{"d_expert": 288, "moe_layers": [2, 4, 6, 8], "tie_word_embeddings": "early", "dataset": "wikipedia_en"}
Below are experts of layer 2 (counted from 0) of a mixture-of-experts language model. Rows are named router (the router's row for the expert), gate (a neuron's input weights, with its number), up (a neuron's input weights, with its number) and show model dimensions 0-255. Each number is 128 + 24 x the weight over its row's rms, rounded and kept within 0 to 255. Numbers have three digits each.
Before each expert's rows: a language model's description of what the expert responds to; "mostly gets" lists some tokens that are sent to it at least half of the time. This comes from a sample of Wikipedia text that the model never trained on.

# expert 37
What it handles: Month names, sentence openers
mostly gets: " it", " It", " October", " March", " February", " September"
router:142151078087091128133150095110073154084080092130154086089149163146141166118101093097109083140167169118106140089099111143116152102112116110136167134149139127123132095083141114136152150157123141158154141098118154097097115122098152144111127127189099112087145095114157121109111132168089118140125140108153112137162165112151070116147109133151140109152108136169124096143108102126102132140161137096116114158144144149108143126128152100113107146109118175098111151114129171122134151143113107150114141152160156124111100124157120135107149126119119127118152115103134176108151166131108153133106088109140144126102114110134127143098145087119121139157153124153148138160149106132079125173107100146143136097111127144158158117165175164109172147127119146111086140123157156156143130131145118
gate2:112139083128101093144172094114095146093195093100124107115164109130135156112123104102083114089137107114148148118149137120151122141144116130172121148119100146151134171139145137156110108106132148120128138106104139131159177128150148144130124091186139091102118141140136126106091144153139137144161159128153094126120149123137130156137100103130141143176113136150155133119174117126121162150129134115134103102140130119107122125115185148121115137126136121141111114115108114107164078094158088171137133097104122139118145107129140132105081125054111137113128142134188118126134117111093141138110092142122119090130169163160170084128099129159120184125117133109113147160123128140108137119124164173131152147137145108143125103144153118094172167131137159126078088082153144081143158091124122
up2:097099102115138175139126140123125104126080143138134144109112133153120097103126133163109143146110137152105161147108094108150127084141128114104159142126142109111144127123126096134154105141102124141122112152150131168146110144139070141148119157117125114155125091114126145114126134146079136081138145142108110123111101137082104099121205138114131124102131086089113103151112119173148105127106156115074107117108160124123165112142117102130120152125115115100148123163147169124118152113102137099143107140109142148138112116130121100148173122162131143127139107084143124170177123149109067186105120107150108147121153144105116147151109099100143082134152114106136106102154129142138128152112123092141072118168114137117123177060063145153120094142153132126124106122090103177149139109104085
gate3:113152132179102164147088128094161121094089148124106122173138139117134122146173138120102146092121132130085127149122146096100094168118152155155176175108128103130080131089153120149122157145107120096100165110143114120090086122114144111163157153157093148128156121099112110097128108121148106105133175160131117122166130138130126152179146135102147156085132135125127125143180128147106120149136116143089123132124159123160146136144139152077125109125096122133112137132104150162120112156114087144132124142125155104122117136128086138129148098163105151144113092130090132124141140121136145159087134123132134102119182123150107079077127142142120123128163129127140124127117108199142129129176117172146061142167131149159137129119117129095151140108088113141110097165114118084131103127109089
up3:112167135141126166131145104108165163140095119145136167103113120117126168188154131137099185190142118108154149109127119101102086129117111103171144178122100114162119127113167121171121119120127116111116146192110149185127098063084169100108111122103166156100165149117111110102123098121139139103121117123129125107123111123153129165127101132119130136120136139084120086127119124148103135148133126148119122112137151117091129138128078107099070134139124155095124123130141122136127126128133116102119132148145106164135166120137137128134127131151151127159116099098112120125131119158106150132101123154096137150105176101131165121137126133099104139166104171109161098151094146120077115165146098124160148158130130088129153118143103143180153131146154129092098146137082117170110080146157115
gate4:107172075130132183136172121103125125121128115110159180110134103169080149118144121120136076136162147112104159120111152122152143136157138118182126140107130150108149103160133100159147111154118101118108150096123105142125095084092100111126127095108140159109152152132115147144130103100107164185106152155137091123156137148121138143092138105121154144107119156154115120122086128126116146157168077160091170131110151153154129153116139097112171106101112155103170110137150144121164118087109117109150097161077130119150115156165132111150145098136104119145134124148115146128109161101126146149171115102106110150098134120123102150082181115094180104160152151145131141145127112103161110130134088148137137121143138117143109113175126106102139104128078114091114148121132162140141120148116110
up4:119181091145082162117099110135111132116116107079111139124166114149114149140132122133132107155151137181139140106127163161136129133104104115112110182098091155133174106091126102103134135160121112077094169127121081158132114055119109135143134149147128132080117127096100118154141109133101113167123149173106102161111140144150149126125119127123125153110102135156132096159116117152156138151171132116123148116160107135172115180112141116144096120151126120127152086123166154096130128125141128118127119110156113163150142123125132087132161116113092106125102094106148160103129150141158119138148118105137156189110127130127159113112085125092147102095154158162138157108133126143141125118145092179128144118162151171117085135158135101143119130126160154127113122135098127109108083178076138
gate5:181129105177159136122131145095093139113151128093164145117154139127112128163159129124149102122141130102092101129155121116152157116100113158136150125110088138089107096121088129156150140116123123130128103109084169141116149122181132110135120149140178123121133119164088109117127162154154147120122127154100122099136179116120138151143125113128105116151069193133095096119142134141144138115178146125140139153125144105143132113149198119153134144132091155144154125154124123089134118142149103123154162159139128154119107085138101126126134146143133150134142123147073149116137113104165137126144122147130125099131102126115169123117092099098098115136089163070076138126096124147134161110113129092119134064140105132129087112173128156137163133112124139097153127157146131124088152095093064
up5:130145137087076141130159073154142093105077137111127135125093122118095136059141134104161100122120106094163137169136161127113125109151114098159106112132126168144179148157145155138117172137156158153136129111107153092144161136135106131135137081128174155120145144100110136134138131139127103133093112130135152103112154152070120140083100130113099153130118107112099101111147142121137114134081135111131119150135148164130120131134155095122091141089130168143128123153171111141124108082144127114096086116138122149127126127158134130180126149148150089130131142148135111139103165092127122122115089145126088157101133105144128103091164140123144110176166143138109143135111131185117115127144089155138130158116116116128160153137116071161190117117146141139112156106111132102102090159157163
gate6:169126097125130180123160098138141094122086156170123126121145158101107148144123115113120119144125133158145121122119132136143151149142140074126107107087130137178137081135103124139120122113136147141094141089116140164075148116116094129143129124121091144130126127110134123150129085139127123122132115108117173117133127104104157120112113147137135113152132134136093150122139091105106188149130160137098147125124152169088137127131135108139134126137138154152148130104169155121130082180105123112178056111112108129098109124116095130122091122122085086110115093124153158125134126126090160109108151164115101132169086159106132175054116080119121111123105132148070144148119129142158150141148114104148122113135112080140130098142133152159155120132155118068095079121148127118163145160165096
up6:145148163125098066116139111153080168114107093080139118115131165104099175161139131108156163116118114157136095131123114164108108122096171154148131131139123107139167132111112153116123181135121121106081111189114101139107116132145144113102150154145088192118132097180105120111143160129151131170129111110109128131145146114076143132109099106129136115126169121112118136112089135169112137113149143154122156124136124109118119154121093132090107143155134133114124170152154094106148157113111104132135116170129107157120093153140151113126115095136129148110155132142171103109087146112137103122131107110126159103172122128142132201163112129106120157133113143145126131129174112132103104127175091101113140154165120092134164125126102120113076127115124135159086113146115100185124113122120096
gate7:122117096104107099118150158140134151084115110129133141113135117161148078130125131083138118106104107119153112128103104144123142135110187108120149166145106090100133082113096133162101118135127086066129156091106127117145121122154179191147171124158123118145163145085165116119110133133130131165146136089168133127150157132104113123131150122123137161127168102107125127148132142141155186134122146125163120076131125127117108109138126081153095133129146136120139151141100181169138154121123116190113108116149148144089099128129088144138125138164148115104113157137150103123127149103150114156163159101193123084158123153123145171090107114124141149085107135139138086143147082134104127152133102163116128099144121126150132140155135126137094146159121078106159118147121138131128107147159161
up7:098128158127135149130105126131112123190140128103138096136099134115109166153118120152156148109133121133106124102140128121098103131166107128135115088107203167142106185141125132150140095139126133184148101147142111117105200132140144105118128130089117126114104085160116150148117152135130144104142132129111087095118134124158116151092064117144144088130137140184087131106080136094093127114110123129121128147142099152150168172105119171123127140091115126122123123101114109112098131135122109082106135109090133140139161130116135094137146129140096109118110118121146114158148121146114133123120115138109154160125198069124150072155102138108110115180111114107149127117130151141156154128113124108110093126098125131127151090100128163149157145090112172136107159125123082139105122153125072
gate8:120184107097152108156116161130128169119176140167154103136153112097150132129161080126106085102126124128106137127126156079168113112173158105096103093130110159098123153141085106089122143112140130128110152123162114090116133094132177122127148176147168133149150122141146129128161146132071133167119108128124119150133139160120119141111123123121140126140140126140118118160131131122129160092138137112113118085167158117132140100132153068131148149111101115086162146097119143117150097146164111101117170109135111155117147133128146130093081127163075094121169124139123126140140124186131120083091129165136145158084115098152097165137087126133091121111152124107128119109147120162118110119109139167131122135122098143134186120157076110114130130103162116128114105124122130161096132128151074
up8:140138124131105130107104145140178118151148075135134098127158121136107116101168146167093127124141168130155122160125173112148106138106151103132136095120164095144150081125144170146159103142155081111157112141098114132143151155139086152097149151091170135107117099180118142122142103130138089092153106112125133129149126085132180139184151136152104141150163114121125126141108096140126144151096128095114135130111110154127132150109116144116125160130141137102100147093101143106130101114108132134142104084109129078099136117108156086145144109119102114099143128085155163126086099119117132127103120157139104174122115137150116139121130132109113105146112165163111161110141122120123103138150115137103142137149162058119089102116156085105152128076069134140158124103186130151143136129141080
gate9:158122097113109136126127156115075172111090139142110127110130158100073149093116077137127179093189133110145120113103105108123146112151136130093128129103081137095163108140146093116109138116137157127171117127125160135110132130126075086194135149119164166171139126108127138138134115125107186108145140103120173177066163128126121123092133133144149163171143150152112137115130108151125113129109129138132092086167163134120130154112116121137126129132148155144116123134097106114145120148153130174124118104149141146148112144153138106130186153112119127152131154106156129103179167076143123102104132123139099091144135130163164091093112120137094131190136112105118162144100127166141143120131114123120104133124105138127132101132121141120116129099136114150106132137090195105118116136138109
up9:146118118051099104085132143115120125164113164123116092123124147136089123130131124142156126112155183138110122143139122077141158139112120120131127160140047132112179107122169160107106165138096100130071166112138132128166108117136124183139156143118152115140087122123100130147057116138142179123142165101115125148126136094147149074135076096141093146103154143136163142162110145134124125105126146128135129117164174111146108156145142092144143113117125101110084168162128147095146126100144169130125111105130142113140142131116118128114163152111155131175141145115127160103190143075157130134130143115147144106088121149163134123074104116132131133145112117121166105132147139133135139122167145139102159122118120112173134134144123141141094095125138125105107124143119139104163115142133149
gate10:107092121128132117100110165112108166112078096161132141101144144135115125046089115132098132120133150133127121115102083105137111153172123166119106090136132171163138090137139125135111137176094148147114131127146157104131130126144142183128102163136117119135152150130152130103103104155125147116114146132159170121133153118149130141120124130145158145112150128113134109129140123139076112126153141142121130132121116101127108080131166150128143111130104113168146122113122142135138176144140170139169087141121132117109111074108130205144159107109137131124088138130088140115116139139130135152167105102138109152126122113144147123160117111123128122121137133126171161128117054111124192144130122150126136113134067142154183145129130172170130109143159177147079128125154148187108139090119159
up10:142146123123132156156138142100172128124182137164115124105092112153170154169173135161097127096128161084101172128131122172142121081138173189107135116103094179099108137113107123103111143130140134119151123141068102153120157103161113091101141084122124140110103149111131099135122126085085130105111157094131124153133168124085143095159146141133133157104090124094148116137098101133130148121137137147146064149117119111153123140124130127162152170154150100145136099118129135091150107155141157141102127159152125129147130160134144144122160126142145157130134125155166149150117114130148111113151141151122157119153124138066128086094136122125081114152142156118120135100143122099139105120110099155113119109116146192102134166120149122094106108137129101109129156155093146157174128123163112
gate11:116128109143163117141126094110117062156131113084119086132131160143145153097116168170121118140154165113163111128133128115090176087172102177082116142124130139154099167139157111147144145154099148104106120143133126154095129162115180112126102148105110116137095089090141127141092140103103126170137114146142107099152091121139110146101128146138108123110112141130102110164157148128167161098145106100112132134135115143132082116151160135115108172150111127130128147130149127149169099133139166158115120128120148144125160114163058099149110116103103150110110124136117166135102127104095148108117146107158140140150182129103112130076128102125110155086115123095110096146123119162113145152147155141122110099159131163126162104146096104109177117126138096097088120118110147130121091170103104
up11:144119124108129123105124147080164110151103107135075135108132111122141145086098141084143116170127111102077111139123124161147140120158158083157145134131103148148132115140159105130129118175115168094150125145129136135115120103096137108106124131168104192125106122105133140115181121148153130142087110104087157172131193077122112140117111125088075143156132085147163109126159181142157151120079162145159123110144164134128101128129137107124156133129162121098146127102099115097126103120131134115121139157083083110136109123129101123126163100153126148109128105182163134124154117130100182126131093160158110138118154106127120094111158134134136144132135185127113145151144166121150133126124134084195121122142126095104114094144167145115136109136129109146122129132127127128109163127122173
gate12:158151066121150153160128161126136154105103097164114131110146144136077147156096120142125145112096139109174123099138091101129160170144116088159156125133129128088147157122158090111069093133076151132179153118151150135122136141152153160129120147121143130144149138087126074109121111115113127158130120164113168131175104120129147144136136105117104115156155150134104170109116135131131152153148134138136151083148110173169138121129173164123136101111143121109138115120130122138154141118123106140124094123080137143122097111155108132146146117077148079147128113134146119124093124189120118122133106146141117108083092119162145135117144121085147169116118144137134146111115106090117084156163110158143180125148092116128140109138153128117124138126159113149076144101163169136146167165111152
up12:084111122101170082149124095154162097157132069105119123105157137122151135148115123137137116153109139143134135094087087137156096148112103147111139111097094125147116132109106168130124119106142125090133096140141139152133098132118163079102105104130103107100071131129113132090130116111146131153158158149146132146130156124092113133093096143066094138106136084097106189104128099166133132126119098120117082153143138132156117129088161154132085120141112164152140129118110135163154137112138125107110112148129123199119177127083128130129124121106115117099136150147089114091132126138106140140148112131141123173129135162151128162158147136142121124164161134170137115130128145170080141091076136087099139118139145117103112147128129135150160124143060110074152137105144122108115152119150128
gate13:149154135150119134152119105115108132122147098140105164169124142147145157104140083113124124176151126126103097086151118128116092101149102140155156126146176132134174144139142128124128127102122136088141108133134131151139119159070128130091178122104077159138125134096122111147134130139115105138143108143132193131133165124095137156162124127136072126138112149146141167154160119136123116157099107183167076146137172124151135175119145128155147133171123136102085142151099117145106122109097151109149170134192151148151072096145122125145091124115089143135104068135141132088161138102123141132087111153100105125128104152113103122114141140183127133140146070150164139135140125116106142118103103110153155159130136154113103114129125102114141116154109149101125125146145167127081113128125099
up13:113088136140133114153174132115119155104109139146105136154133118086172098088100106137134110082151126137123152135127125091137109113134119087101122132147125129158146158101112096155151144133113169091141124148130103166145134110134137105108142098152109153111145185145088111122142163126127166139086091175111098148167152140110159139138089114122130122101110138127137169171102126153123144056118140150132106175124146135159178102152119141111110120139125154134157144122103114104101145153139165121167100144161120123109128102160127108150111122165088094111129123116159138119094116163163091145122134126154120081143138125148093136101140105146099118096178121155089166125126123147149127153135128156197083131122146120106126172091118138110118142145131152146196149090152147146121109143108113
gate14:127119124155148198157129110146134117115169121126120118173143171135133154133119091110146122103146144115115145095079124132128145144138160141128132131148118125153123128082124117143160138133120136102067110095162116154104163124127119115133137163125121127143099157111163103109135129092129122128135148137133143187106123132141116128129120154138127157110093104150122112122173111154158132097159105109123151090132150134099136100158170073176134161150122159109105103071156151121138084142117158140127108134147169131129114161116110101121122155097137151139129105151197126111171093138080167131150088087106126157107155126137125113114101097179129107127128109114140096115147129115134150172141171143133130087152140202134110171120110158094138105106149167106117123172120140123156164108104126
up14:138156110094145156163137184126130117127172107099122121093122128113106082121137156135107163115159095096093140134132121068110105181142138107129142148147101121138144111156112146136107148119173128128140090143117130109106141123148095099061126122131145137141117144090128114128114112174167127089106130112104129136169131138106114124121157128122116138151145141129108143152144175104121124116117138107127140126137146156159110114108153139104122174150147115105084149151112132150146128113113117110092169143134123140084108105163160114157193129150068153175123160140100105155115096126133127100138127159147170112157085111131096114162130121150103148089109113133135150117098124124105101175104126119119182107120112117132168099146146130133125161185166102104133187134100134142145153067136108